{"n_layer": 17, "d_expert": 32, "activation": "swiglu", "normalize_top_k": true, "routed_scale": 1.0, "init_std_router": 0.014, "norm_eps": 1e-05, "tie_embeddings": false, "beta2": 0.95, "batch_tokens": 32768, "steps": 8054}
Below are experts of layer 2 (counted from 0) of a mixture-of-experts language model. Rows are named router (the router's row for the expert) and show model dimensions 0-159. Each number is 50 + 15 x the weight over its row's rms, rounded and kept within 0 to 99.
After each expert's rows: "raises" lists some tokens whose logits its average output raises strongly, later layers aside; "gets" lists some tokens that make up at least twice as much of what it gets as of all text. This comes from a sample of Wikipedia text that the model never trained on. Tokens count by the router's weight.

# expert 46
router:62 36 33 66 67 59 54 31 90 53 28 30 48 54 53 44 50 58 66 47 76 58 53 41 57 46 56 25 52 71 44 68 53 62 28 51 57 59 66 33 52 62 41 61 55 00 68 38 82 47 36 46 51 56 25 22 55 33 69 44 65 52 36 48 52 41 65 29 60 60 66 55 59 59 36 55 52 30 34 54 39 35 49 67 33 19 49 60 72 78 34 45 60 67 32 61 75 48 22 51 55 39 58 62 75 54 29 37 45 45 48 42 68 75 28 72 52 55 80 38 37 78 60 42 44 72 43 50 44 84 48 37 29 59 44 55 27 73 31 70 26 38 39 60 49 80 42 66 47 63 63 37 41 30 40 34 50 36 64 45
raises: "’", "ese", "ly"
gets: "s", "an", " was", "in", " is", "us"

# expert 54
router:56 46 43 52 20 46 58 41 81 48 61 32 40 63 53 47 23 41 51 65 45 66 68 40 46 59 53 30 51 72 59 59 41 54 55 66 30 43 55 60 33 52 40 84 65 55 50 71 76 51 30 43 68 74 46 60 53 42 49 65 76 31 37 54 70 49 34 41 59 58 63 44 72 47 30 40 39 35 45 58 59 61 33 47 16 41 36 44 49 45 38 49 54 49 39 42 62 50 58 61 43 18 56 78 60 73 33 45 57 35 54 34 41 66 45 39 55 55 75 41 56 87 41 37 59 52 25 35 29 37 35 49 40 53 38 48 58 67 40 34 54 08 53 36 49 84 52 93 37 71 40 45 36 48 52 58 49 54 31 55
raises: " details", " than", " development", " information", " education"
gets: " | ", "al", "an", "in", "am", "ly"

# expert 42
router:42 55 43 41 73 56 33 47 58 50 66 60 79 67 52 49 55 41 62 77 80 66 54 46 46 73 55 50 70 82 54 43 62 59 64 57 53 42 39 52 65 72 44 31 38 56 23 32 48 48 63 66 30 50 35 55 31 27 50 36 26 49 50 65 48 55 50 67 47 49 39 61 54 73 48 50 45 62 58 49 53 33 54 42 64 31 34 39 25 55 51 56 81 43 49 61 12 33 43 61 43 58 70 64 34 34 48 72 30 76 46 40 48 37 61 30 58 50 44 63 51 47 54 73 66 29 68 45 60 57 40 38 68 39 61 30 66 69 46 31 36 81 56 51 46 35 36 38 51 51 19 35 58 39 44 45 48 43 25 40
raises: "oard", "ridge", "ranch", "ank", "ott", "order"
gets: " B", "b", " b", " c", " L", " s"

# expert 35
router:25 31 90 59 55 63 33 55 39 40 40 48 69 28 61 71 58 56 58 60 60 73 24 35 49 67 61 56 48 65 55 62 50 42 34 56 48 52 62 62 63 30 53 47 55 57 52 52 35 48 60 33 44 42 25 69 60 21 54 39 34 52 40 75 33 34 19 42 48 43 64 48 63 41 50 53 70 48 70 99 64 40 56 61 46 24 56 66 57 34 36 42 54 33 70 72 42 55 23 34 48 56 41 34 65 52 32 41 14 46 78 48 57 64 48 38 62 32 76 49 33 58 42 64 45 37 53 44 55 58 35 30 35 56 54 19 59 54 26 51 40 22 47 64 35 54 38 66 34 38 19 66 32 45 21 34 68 64 60 45
raises: "ial", "ol", "ul", "s", "ification", "ule"
gets: "c", "| ", "v", "ac", "ab", "w"

# expert 7
router:75 45 34 58 66 26 47 52 73 39 40 58 76 50 68 45 44 46 36 37 42 53 40 27 29 41 46 29 42 62 53 58 45 50 37 48 43 63 60 39 72 58 44 66 52 25 61 55 68 48 53 51 54 65 25 32 60 56 38 71 50 59 31 45 44 39 37 53 47 39 34 57 47 44 32 73 44 49 45 61 70 49 56 50 48 31 38 34 58 69 25 29 70 55 36 43 37 62 54 55 36 45 43 62 48 56 48 58 67 42 42 63 78 73 36 59 28 50 88 58 31 74 45 44 65 38 54 27 33 44 58 52 37 35 49 45 36 78 47 71 59 31 38 47 39 67 43 52 30 61 52 60 22 32 38 53 64 28 32 64
raises: " Hot", " Liberal", "oints", " char", " (aged "
gets: " | ", " (", ", ", " and", "-", " was"

# expert 62
router:54 54 48 44 57 31 68 35 65 53 59 32 63 57 53 79 52 44 36 38 77 56 48 27 76 37 58 34 51 47 57 53 44 75 64 49 63 70 29 34 36 62 71 75 71 29 38 61 35 59 79 62 45 58 13 56 65 45 40 36 58 59 63 34 46 43 72 38 48 59 53 77 47 47 40 57 69 53 65 27 46 59 42 36 38 62 35 71 41 38 41 47 74 73 41 41 81 36 45 78 64 56 60 97 49 65 24 48 23 29 37 70 32 36 65 82 59 43 51 59 51 49 36 34 36 36 46 53 59 47 55 55 32 57 43 40 66 24 36 73 72 31 56 78 57 83 51 36 47 41 52 42 25 35 32 13 70 29 39 47
raises: "t", "erg", "v", "act", "val"
gets: "\n\n", " |", " of", "|", " for", " was"

# expert 60
router:38 60 34 48 37 53 44 25 51 42 51 62 59 22 42 63 43 42 49 49 66 26 63 58 30 18 43 69 47 60 61 56 46 20 77 85 35 35 46 56 46 54 36 42 46 43 32 51 54 81 67 24 43 16 36 22 56 46 56 44 63 48 76 76 51 78 48 64 50 70 29 27 48 60 29 51 55 60 38 39 42 65 42 72 34 79 24 50 74 39 65 64 73 45 69 34 62 55 57 65 38 26 56 48 60 20 75 21 42 61 40 54 45 59 68 32 58 21 16 63 57 49 65 64 47 44 54 49 30 66 52 54 36 86 50 79 39 65 48 35 45 60 61 41 35 45 40 77 42 52 67 62 34 46 59 28 29 65 49 40
raises: "p", "s", "un", "c", "unt", "t"
gets: "0", "2", "as", "is", "ol", "ig"

# expert 41
router:36 38 66 28 69 64 47 66 23 55 52 49 49 40 39 23 21 32 34 54 47 57 47 46 84 67 63 34 56 52 34 43 42 35 44 56 84 62 65 27 17 69 50 57 17 62 26 70 67 34 39 69 43 64 37 39 29 63 66 62 82 64 54 45 41 59 38 57 56 60 44 58 64 53 69 48 29 68 58 70 57 33 54 43 60 47 44 59 58 63 58 49 49 55 57 37 47 23 76 57 38 70 44 70 18 27 51 69 53 57 50 24 36 43 35 37 47 47 56 64 29 59 25 46 47 47 26 65 09 55 68 76 63 64 70 97 48 41 49 73 54 54 59 58 48 55 37 43 37 47 62 62 19 60 32 46 29 35 60 46
raises: "a", "em", "al"
gets: "1", " G", "g", " f", " g", " b"

# expert 15
router:55 43 32 37 56 32 15 41 58 51 45 39 41 42 78 49 68 49 54 37 43 60 38 45 88 51 47 64 38 54 39 47 59 80 42 39 72 47 26 55 53 38 59 52 43 57 48 32 41 49 46 76 33 29 70 41 21 48 29 36 43 52 29 43 83 86 72 76 52 55 46 43 46 50 36 42 36 52 21 72 66 68 36 52 35 58 62 57 56 58 39 40 39 27 42 38 73 25 25 59 38 47 78 45 68 45 35 59 65 64 74 57 44 43 78 46 56 56 55 76 59 58 77 51 63 51 35 63 26 74 60 53 46 52 59 51 37 58 15 51 70 68 54 45 53 64 10 62 31 25 64 72 46 54 53 66 73 45 53 50
raises: "er", "erv", "ert"
gets: " B", " S", " F", " H", " C", " c"

# expert 38
router:55 42 43 46 30 56 41 52 42 59 76 60 53 25 64 90 67 49 75 22 43 61 70 56 54 83 52 45 46 75 27 49 72 46 49 54 57 26 34 61 19 67 47 67 54 41 40 48 51 72 71 33 53 50 34 54 53 59 48 40 21 34 25 53 44 34 64 52 38 32 78 61 40 55 47 20 64 49 24 48 08 63 46 45 81 50 39 43 39 64 50 62 78 40 49 49 18 86 82 46 70 57 33 40 34 59 48 54 41 68 23 59 61 39 28 63 51 46 74 51 62 59 68 65 39 73 63 65 85 60 81 54 63 40 38 52 53 69 62 28 42 36 37 32 45 52 50 34 51 25 48 63 33 51 35 65 46 34 44 37
raises: "c", "ot", "at"
gets: " R", " P", " l", "R", " r", "ro"

# expert 28
router:60 79 50 36 26 68 51 65 46 93 29 28 32 69 48 57 61 50 47 53 61 20 77 36 41 25 70 37 46 86 18 49 36 48 24 36 58 50 77 53 36 35 73 49 66 89 63 43 50 35 33 44 57 57 52 59 43 79 54 21 42 46 27 63 67 43 39 40 27 69 24 61 76 42 43 64 39 30 45 37 54 73 46 32 45 54 61 46 51 28 55 58 56 47 46 45 40 39 30 50 37 31 65 70 68 65 45 41 55 51 27 41 45 36 60 44 52 68 56 27 48 66 64 39 42 42 39 59 56 61 60 37 38 23 59 49 71 41 56 31 39 51 41 67 16 63 31 58 43 39 43 59 51 35 58 37 62 36 22 47
raises: "amil", "used", "land", "ailed"
gets: " f", "5", " F", "2", " t", " c"

# expert 50
router:35 51 55 32 62 46 53 26 69 55 65 45 60 43 46 51 70 33 54 43 56 67 44 50 54 55 40 43 43 56 52 58 43 58 48 57 64 57 53 30 31 72 27 68 44 35 50 51 60 57 44 45 34 73 33 51 70 50 52 51 46 63 31 32 18 61 72 57 36 65 64 32 58 32 41 62 52 39 39 44 29 59 43 71 37 51 59 66 60 62 50 56 40 42 34 10 18 44 39 38 39 55 61 90 54 49 43 55 43 42 39 44 49 38 49 31 72 35 35 52 48 61 56 52 41 42 55 51 58 57 73 66 60 53 43 54 40 68 51 50 36 39 33 29 49 44 49 52 57 59 59 59 45 73 53 53 46 48 34 27
raises: "imal", "ilt", "raz", "ional", "ios"
gets: " B", "b", " M", " C", "m", " R"

# expert 36
router:42 20 54 61 47 42 46 51 55 41 86 58 72 69 31 53 34 39 48 51 77 60 53 22 45 41 41 55 53 39 34 36 48 82 55 77 68 20 59 25 51 72 58 47 48 36 39 38 67 64 50 53 34 48 39 50 71 63 35 55 51 67 27 67 50 39 41 52 52 37 78 60 29 43 28 59 70 58 46 37 39 29 53 07 49 30 68 69 59 60 36 41 45 71 24 25 53 24 45 39 42 48 68 50 69 32 73 61 56 69 45 37 47 43 47 25 46 48 42 47 86 46 62 42 46 38 52 56 37 40 57 45 39 75 67 55 16 69 57 53 28 40 52 43 61 75 31 58 23 48 28 53 36 63 69 57 65 54 52 61
raises: "side", " bas", "line"
gets: "1", "er", "al", "en", "f", "6"

# expert 17
router:33 30 52 43 62 46 49 41 68 49 43 42 62 30 63 61 50 54 51 63 49 28 59 74 49 31 65 30 35 32 42 57 57 63 43 69 39 39 46 41 19 67 55 50 63 47 34 61 69 68 74 68 39 65 31 43 56 78 53 60 81 33 61 63 40 58 19 26 67 44 45 47 39 53 46 49 74 36 58 95 47 47 64 32 65 72 29 49 75 50 36 35 46 28 57 31 63 17 88 44 57 60 57 43 59 71 37 29 65 59 58 49 68 57 60 57 45 72 58 76 28 88 51 53 47 70 37 41 40 38 53 56 40 36 45 63 26 72 42 39 39 74 63 31 19 53 40 59 37 32 60 58 70 45 54 43 28 59 59 41
raises: "ly", " the", " "
gets: "u", "5", "8", "-", "il", " re"

# expert 18
router:49 43 67 62 27 67 46 66 46 61 63 52 84 41 44 35 38 35 46 18 41 61 91 44 66 38 60 41 68 65 51 40 41 49 45 40 16 51 63 38 74 48 51 54 25 62 21 21 76 39 43 47 65 48 60 63 57 44 61 44 54 46 60 30 40 51 39 58 32 44 31 32 46 81 54 43 66 40 46 55 58 38 35 29 78 58 71 46 39 27 39 43 53 43 59 61 66 47 57 35 74 36 66 21 45 46 81 29 53 72 38 31 48 68 35 56 61 34 32 59 63 70 45 59 21 39 65 66 51 36 65 35 58 36 42 58 61 42 51 36 41 73 44 55 55 34 55 54 44 35 62 56 77 86 40 67 58 70 60 62
raises: "astern", "lect", "arly", "nd", "arl", "s"
gets: "\n", "\n\n", " E", "E", " F", " D"

# expert 40
router:50 50 69 57 54 47 39 55 71 35 15 24 61 36 54 50 47 52 45 53 58 58 68 62 42 30 41 48 24 84 40 51 48 63 18 54 46 62 69 32 21 80 65 53 46 27 52 74 56 27 39 40 68 88 35 37 57 46 41 39 32 69 32 63 74 70 51 52 49 47 61 29 52 41 33 29 59 49 64 52 36 60 54 55 73 43 58 76 50 61 38 53 66 42 41 21 56 42 18 55 45 62 75 65 47 27 56 51 40 39 34 47 65 84 65 30 64 53 29 60 54 51 49 37 70 61 48 55 46 54 68 58 73 39 67 42 39 43 50 43 59 38 41 32 41 50 53 51 31 38 63 49 39 43 62 46 47 28 46 47
raises: "ce", "es", "ward", "ew", " his"
gets: "2", "or", "s", "ing", "t", "g"

# expert 14
router:43 63 36 61 25 67 37 56 71 52 48 39 42 59 55 47 46 54 45 67 39 49 49 51 42 38 44 59 56 15 52 61 43 66 63 41 58 42 76 24 64 37 54 68 32 49 73 63 42 60 41 45 41 48 40 64 49 52 44 36 27 63 75 37 37 48 79 49 83 62 53 33 41 58 65 47 53 71 40 48 00 42 53 57 41 35 38 76 62 20 75 60 42 62 48 54 50 30 49 41 61 23 44 64 23 52 28 43 56 25 77 50 51 70 85 47 57 70 37 55 60 56 80 59 29 57 50 32 39 35 62 49 55 43 84 51 65 46 63 49 34 64 61 18 68 34 41 53 44 51 52 50 38 63 41 68 36 82 25 55
raises: "-", "=", "St", "E"
gets: "\n\n", "\n", "us", "|", "==", " not"

# expert 58
router:74 67 62 42 37 58 64 47 59 36 43 22 82 39 63 69 73 82 67 76 49 48 50 60 72 27 45 66 55 57 55 64 51 57 58 51 48 56 65 54 49 40 47 39 66 68 38 74 37 39 34 52 36 62 65 49 76 25 79 46 41 75 56 74 41 64 78 56 52 36 47 52 48 63 15 58 39 57 32 47 67 34 54 68 25 54 40 36 50 36 55 46 25 40 61 27 37 82 34 45 45 57 51 72 66 48 59 68 50 51 55 29 62 50 61 40 47 70 42 33 55 23 54 43 51 68 59 58 65 34 29 46 77 65 54 48 63 50 50 54 44 31 39 29 45 34 79 65 37 61 57 60 26 61 30 51 32 63 56 50
raises: "ission", "or", "od", "and"
gets: "0", "on", "m", "am", "p", "ol"

# expert 9
router:61 63 46 75 54 53 26 24 65 52 63 10 17 40 61 48 36 80 54 60 69 57 48 55 68 89 61 34 29 61 30 71 41 52 67 45 44 47 21 24 57 58 48 72 54 29 51 16 57 21 46 22 49 29 36 38 73 44 38 27 67 25 43 46 47 77 60 44 55 72 43 48 51 11 51 47 63 73 65 39 65 50 69 55 63 46 48 44 61 53 56 52 56 30 49 40 46 15 54 44 50 41 51 30 32 29 31 50 55 37 49 63 59 51 50 32 52 25 50 75 58 49 47 53 35 76 72 44 16 42 64 48 25 70 39 50 41 42 50 44 63 50 44 20 59 75 30 52 31 44 57 62 44 30 62 61 54 19 36 53
raises: "ts", "ce", "ces", "ge", "ter", "ters"
gets: "o", "el", "p", "et", "id", "ro"

# expert 44
router:49 39 32 68 42 27 26 47 44 52 71 76 96 56 63 48 61 59 76 32 35 52 47 61 50 76 21 33 27 23 58 57 60 41 46 48 51 53 48 59 75 64 30 28 45 58 49 46 38 70 41 56 63 81 70 65 40 35 36 63 51 48 78 17 35 53 54 39 45 37 24 47 68 47 69 55 67 69 51 48 81 47 71 33 66 48 78 19 32 45 59 59 43 68 52 46 69 69 48 41 30 51 41 36 58 51 51 65 59 76 60 50 49 48 28 65 34 39 52 68 44 62 49 49 44 36 45 23 52 51 55 50 37 32 52 41 69 52 45 59 80 84 40 67 23 50 59 38 39 64 82 66 55 67 29 57 87 79 63 69
raises: "2", "1", ",", "\""
gets: "\n", "\n\n", " ", " (", ", ", ": "

# expert 53
router:59 36 43 67 36 25 46 66 35 29 19 33 19 59 47 71 47 47 40 24 35 51 27 46 48 21 62 46 43 46 60 58 66 34 77 57 36 37 47 43 46 49 69 45 70 23 31 71 40 64 28 50 55 65 52 06 28 54 46 35 37 13 29 52 39 67 81 69 35 55 35 75 55 77 73 72 27 37 68 52 66 45 53 26 59 41 36 45 62 63 28 44 47 47 24 32 26 58 70 44 50 66 67 55 52 45 63 27 57 49 51 67 50 54 57 39 51 49 46 50 69 46 58 73 76 46 28 56 26 65 55 42 32 68 27 63 27 25 35 46 44 57 47 52 54 71 38 53 12 37 41 65 36 56 50 61 55 51 70 63
raises: "ivate", "ince", "inc", "ison", "ed", "int"
gets: "r", "2", ", ", "\"", "1", " V"

# expert 10
router:60 53 43 50 45 24 60 50 44 62 60 47 49 20 52 50 43 34 47 49 57 52 40 57 56 30 76 63 39 47 33 60 45 50 76 50 24 33 28 57 37 75 32 28 44 39 82 74 39 60 50 52 67 62 76 41 38 36 48 54 42 37 49 40 63 61 51 44 64 43 30 47 38 58 67 43 35 50 71 62 27 28 38 62 64 47 52 51 24 50 59 51 19 47 62 46 22 19 53 64 39 58 40 56 67 46 65 26 56 52 62 40 81 60 26 40 45 67 44 44 35 47 67 57 31 56 61 22 59 54 51 79 19 65 43 27 31 43 34 41 38 57 53 55 51 55 18 15 66 53 44 52 23 64 54 61 69 37 41 62
raises: "ire", "ert", "er", "re", "r"
gets: " |", ",", "ing", ":", "ent", ") |"

# expert 19
router:46 57 47 53 50 44 40 54 65 41 39 22 47 46 46 46 27 48 48 36 73 44 67 43 54 54 47 29 51 73 14 64 50 75 41 63 43 45 61 50 65 50 40 53 51 37 52 61 69 60 36 51 35 42 26 39 62 44 74 48 47 47 29 45 54 50 51 43 54 33 54 39 48 47 32 83 46 49 23 52 43 42 55 42 41 28 20 59 60 71 43 58 57 47 25 29 44 36 29 57 29 36 69 95 57 45 41 42 39 50 42 55 40 49 43 58 44 55 81 54 48 35 43 56 45 56 45 46 42 73 63 55 55 43 28 48 33 70 43 75 41 23 46 26 56 70 38 82 34 30 15 58 39 32 75 35 41 42 44 59
raises: "osition", "ople", "au"
gets: "ing", "er", "ed", "or", "en", "r"

# expert 25
router:32 55 45 40 72 43 38 65 53 67 77 47 76 57 49 44 25 50 47 41 63 47 57 64 47 65 55 30 58 43 29 46 44 40 60 85 63 53 97 57 38 68 51 57 23 31 42 69 54 79 52 39 53 49 28 53 61 41 74 31 41 53 65 36 63 71 57 77 67 20 69 23 58 53 41 63 44 18 49 53 48 71 40 55 49 56 45 63 36 59 32 62 39 41 32 40 39 76 50 61 37 43 70 66 52 46 45 34 32 28 46 51 29 31 63 47 43 65 66 46 43 42 34 46 79 58 49 40 39 42 50 53 44 65 52 56 35 63 29 66 53 35 52 77 34 89 41 73 21 38 48 68 42 29 74 61 52 28 57 51
raises: "cher", "le", "aly", "al", "lev"
gets: "y", "or", "at", "ic", "it", "7"

# expert 16
router:47 58 46 56 83 50 68 35 73 56 58 51 40 36 45 55 19 34 43 30 40 52 51 31 48 23 50 44 28 73 25 53 36 54 41 56 67 46 74 26 43 84 29 49 39 38 66 76 35 66 59 43 50 61 25 27 51 38 50 53 82 48 25 71 50 65 58 50 43 57 44 68 48 44 59 54 47 34 37 28 60 43 42 62 64 50 46 71 88 68 37 40 62 37 26 43 26 68 34 42 49 45 64 65 51 40 36 61 55 15 53 60 48 45 51 43 57 41 43 52 71 55 50 62 27 50 39 34 51 50 60 63 75 35 34 47 24 82 61 60 43 33 32 51 73 46 26 43 38 33 34 55 62 55 66 59 75 48 66 49
raises: "ock", "ow", "ows", "ights", "ight", "ots"
gets: "t", "l", "g", "n", "k", "ad"

# expert 57
router:71 72 48 66 65 51 37 59 73 63 51 29 24 40 61 53 31 38 47 28 24 88 46 60 54 71 40 63 39 79 45 64 49 38 54 73 82 78 51 53 59 72 45 70 58 39 45 41 52 43 63 32 34 82 35 62 41 55 61 69 34 33 60 67 80 53 55 46 67 58 62 45 45 66 22 47 78 37 55 36 56 24 56 48 15 40 21 32 52 55 30 46 65 62 39 40 53 51 47 51 14 34 62 52 45 48 50 51 52 39 41 47 83 38 42 28 56 36 50 80 55 57 44 44 26 79 21 58 56 67 37 42 46 66 51 51 31 65 25 70 45 06 42 28 39 62 33 79 33 28 45 49 34 54 48 40 53 29 43 42
raises: "t", "ts", "ong", "ief", "ow", "le"
gets: "-", "s", "er", "el", "as", "or"

# expert 2
router:58 69 34 66 61 63 35 57 44 37 66 21 34 71 34 57 56 43 12 49 47 46 43 39 56 35 51 37 33 52 44 52 36 40 32 54 70 75 70 23 64 84 45 58 49 23 76 35 60 56 47 47 49 45 19 58 46 51 43 58 47 58 28 40 71 56 37 56 58 52 53 55 53 45 23 44 70 36 47 58 67 29 34 37 43 26 65 48 71 68 45 43 59 70 21 34 25 23 30 42 56 40 45 77 58 53 42 36 44 52 35 14 40 49 76 54 44 55 60 34 35 79 44 26 39 55 49 43 54 73 54 42 28 54 39 56 31 71 44 76 45 27 48 62 65 74 49 61 51 51 57 51 45 24 61 57 50 37 33 54
raises: "h", "all", "n"
gets: "on", "u", " is", "am", "z", "ay"

# expert 22
router:45 60 56 73 80 52 31 59 78 38 67 63 48 41 42 34 32 50 29 55 79 57 70 58 45 52 57 48 40 28 41 64 34 70 74 52 18 48 60 56 47 44 29 67 39 40 74 41 43 43 43 47 58 28 47 44 61 50 46 69 45 49 62 26 39 51 37 37 51 32 54 61 69 49 65 53 90 58 46 41 42 82 67 04 48 71 31 62 67 58 30 60 37 67 53 40 23 62 29 42 75 17 59 57 71 26 33 59 57 47 74 52 70 46 25 42 52 41 59 33 42 55 55 46 39 36 43 63 55 50 23 32 67 32 23 86 45 67 53 85 59 41 42 48 24 65 69 57 64 44 53 56 82 43 41 39 46 47 34 49
raises: "ner", "n", "ition", "ridge", "ially", "ies"
gets: "\n", "|", "| ", "ard", "9", " were"

# expert 27
router:43 36 70 57 66 27 74 38 35 72 50 66 40 66 51 35 59 40 45 56 53 44 71 50 61 74 57 43 46 25 67 28 56 55 34 40 63 50 36 51 25 37 41 35 51 71 60 54 48 22 45 63 27 50 67 46 56 61 39 51 62 50 56 36 61 57 61 91 48 48 32 45 66 73 37 71 75 38 30 64 68 48 71 72 37 48 80 26 49 50 53 42 67 43 52 59 49 55 50 53 39 60 54 32 51 53 58 49 46 45 36 15 57 48 71 35 48 23 49 27 37 65 81 66 61 30 46 41 66 69 62 44 50 65 60 81 67 65 57 48 36 56 32 51 87 51 43 55 65 55 76 61 55 46 57 42 41 41 72 44
raises: "xt", "levision", "acher", "lev", "le", "eth"
gets: " ", " the", " a", " of the", "'s", " The"

# expert 33
router:57 29 61 33 58 80 59 55 48 82 66 58 66 67 83 54 54 54 81 34 36 54 60 40 63 39 23 45 55 48 68 41 51 69 37 35 44 38 33 51 44 46 53 65 61 56 56 37 26 32 29 48 66 32 67 27 62 38 55 65 38 56 68 67 48 30 38 66 45 67 45 63 41 32 60 62 47 57 73 48 54 45 66 53 47 50 73 64 32 66 48 76 54 56 47 92 56 39 33 29 79 61 50 52 80 45 53 38 38 64 86 62 64 37 77 62 52 58 40 56 57 43 54 60 49 27 67 60 60 53 45 94 37 44 54 50 47 24 57 69 56 55 54 58 54 44 90 34 53 63 71 54 40 62 60 52 52 48 58 47
raises: "ail", "rop", "ig", "w", "un"
gets: " D", " T", " d", " t", " L", " C"

# expert 0
router:64 43 39 36 51 63 63 52 31 56 58 21 35 66 45 70 43 38 39 63 71 58 37 47 44 61 59 54 46 21 34 49 53 42 52 54 36 39 40 30 51 43 59 36 59 29 32 52 57 69 63 53 72 60 73 23 37 20 64 66 35 38 27 61 20 43 73 38 44 55 73 30 73 47 53 63 36 42 36 31 28 78 53 38 54 63 56 39 34 68 87 40 43 56 46 39 52 35 66 36 84 64 29 17 72 60 71 53 83 64 55 53 54 32 36 69 61 39 55 35 32 42 41 55 52 48 59 48 73 38 53 77 81 69 57 13 36 65 63 41 76 43 39 69 55 30 62 44 45 61 47 47 78 77 42 63 54 47 30 45
raises: "adio", "ud", "ad", "el"
gets: " R", " H", "n", " D", "R", " r"

# expert 48
router:70 57 43 43 48 43 53 43 97 36 35 24 73 45 39 56 15 35 15 36 55 32 77 42 63 46 77 21 33 70 31 58 44 47 68 52 71 46 81 19 54 39 48 69 58 17 60 47 68 57 42 52 35 60 23 34 59 48 67 53 44 50 52 48 69 33 65 49 36 47 56 66 46 44 26 41 65 36 37 32 53 61 58 56 33 43 29 56 38 59 62 53 51 49 31 26 45 40 39 74 45 44 70 76 50 42 28 38 43 41 41 11 62 68 60 39 45 33 50 70 57 58 76 42 51 65 55 46 45 48 61 47 55 33 27 39 55 73 31 55 35 24 45 26 54 51 47 90 26 36 31 64 24 47 45 56 61 28 57 62
raises: " artist", " nov", " profess"
gets: "e", "es", "is", "o", "as", "ers"

# expert 12
router:61 48 65 81 55 46 08 60 48 71 60 73 81 62 65 41 59 56 76 49 69 47 40 64 70 60 21 49 30 22 82 46 61 43 49 45 52 56 49 71 52 50 26 52 40 62 39 39 30 67 59 62 24 39 76 64 59 46 44 55 54 39 71 18 34 44 67 34 42 48 33 50 67 65 62 88 55 67 60 58 77 57 80 46 64 30 67 32 45 71 54 65 25 57 57 37 74 61 58 40 46 55 21 42 50 65 55 73 42 68 42 57 53 61 39 61 38 37 34 44 52 63 20 44 33 44 31 32 52 46 43 40 38 39 45 48 67 44 63 34 57 78 44 51 20 58 42 47 38 57 59 60 41 58 32 58 73 88 55 60
raises: "2", "1", "20", "19", "100", "3"
gets: " | ", " ", " (", ", ", "| ", "; "

# expert 11
router:46 71 82 53 58 49 16 37 54 52 47 25 68 57 29 66 46 49 33 40 30 31 55 55 46 42 45 51 44 73 74 45 53 34 83 54 66 57 77 65 51 40 34 39 68 79 67 48 51 02 44 21 59 72 40 15 55 53 53 31 46 65 43 39 43 60 62 45 60 48 66 31 47 47 43 48 48 42 57 37 27 86 57 27 57 77 49 61 64 52 59 67 57 39 58 69 61 28 36 67 52 60 47 56 70 50 39 39 44 40 66 53 48 63 33 53 49 65 35 50 48 75 31 27 60 60 39 36 58 76 31 64 67 33 57 37 63 80 30 52 31 60 54 64 49 57 41 38 58 51 50 67 45 60 67 40 39 51 35 52
raises: "itive", "ary", "er", "ates", "ate", "ten"
gets: "in", "l", "it", "us", "im", "i"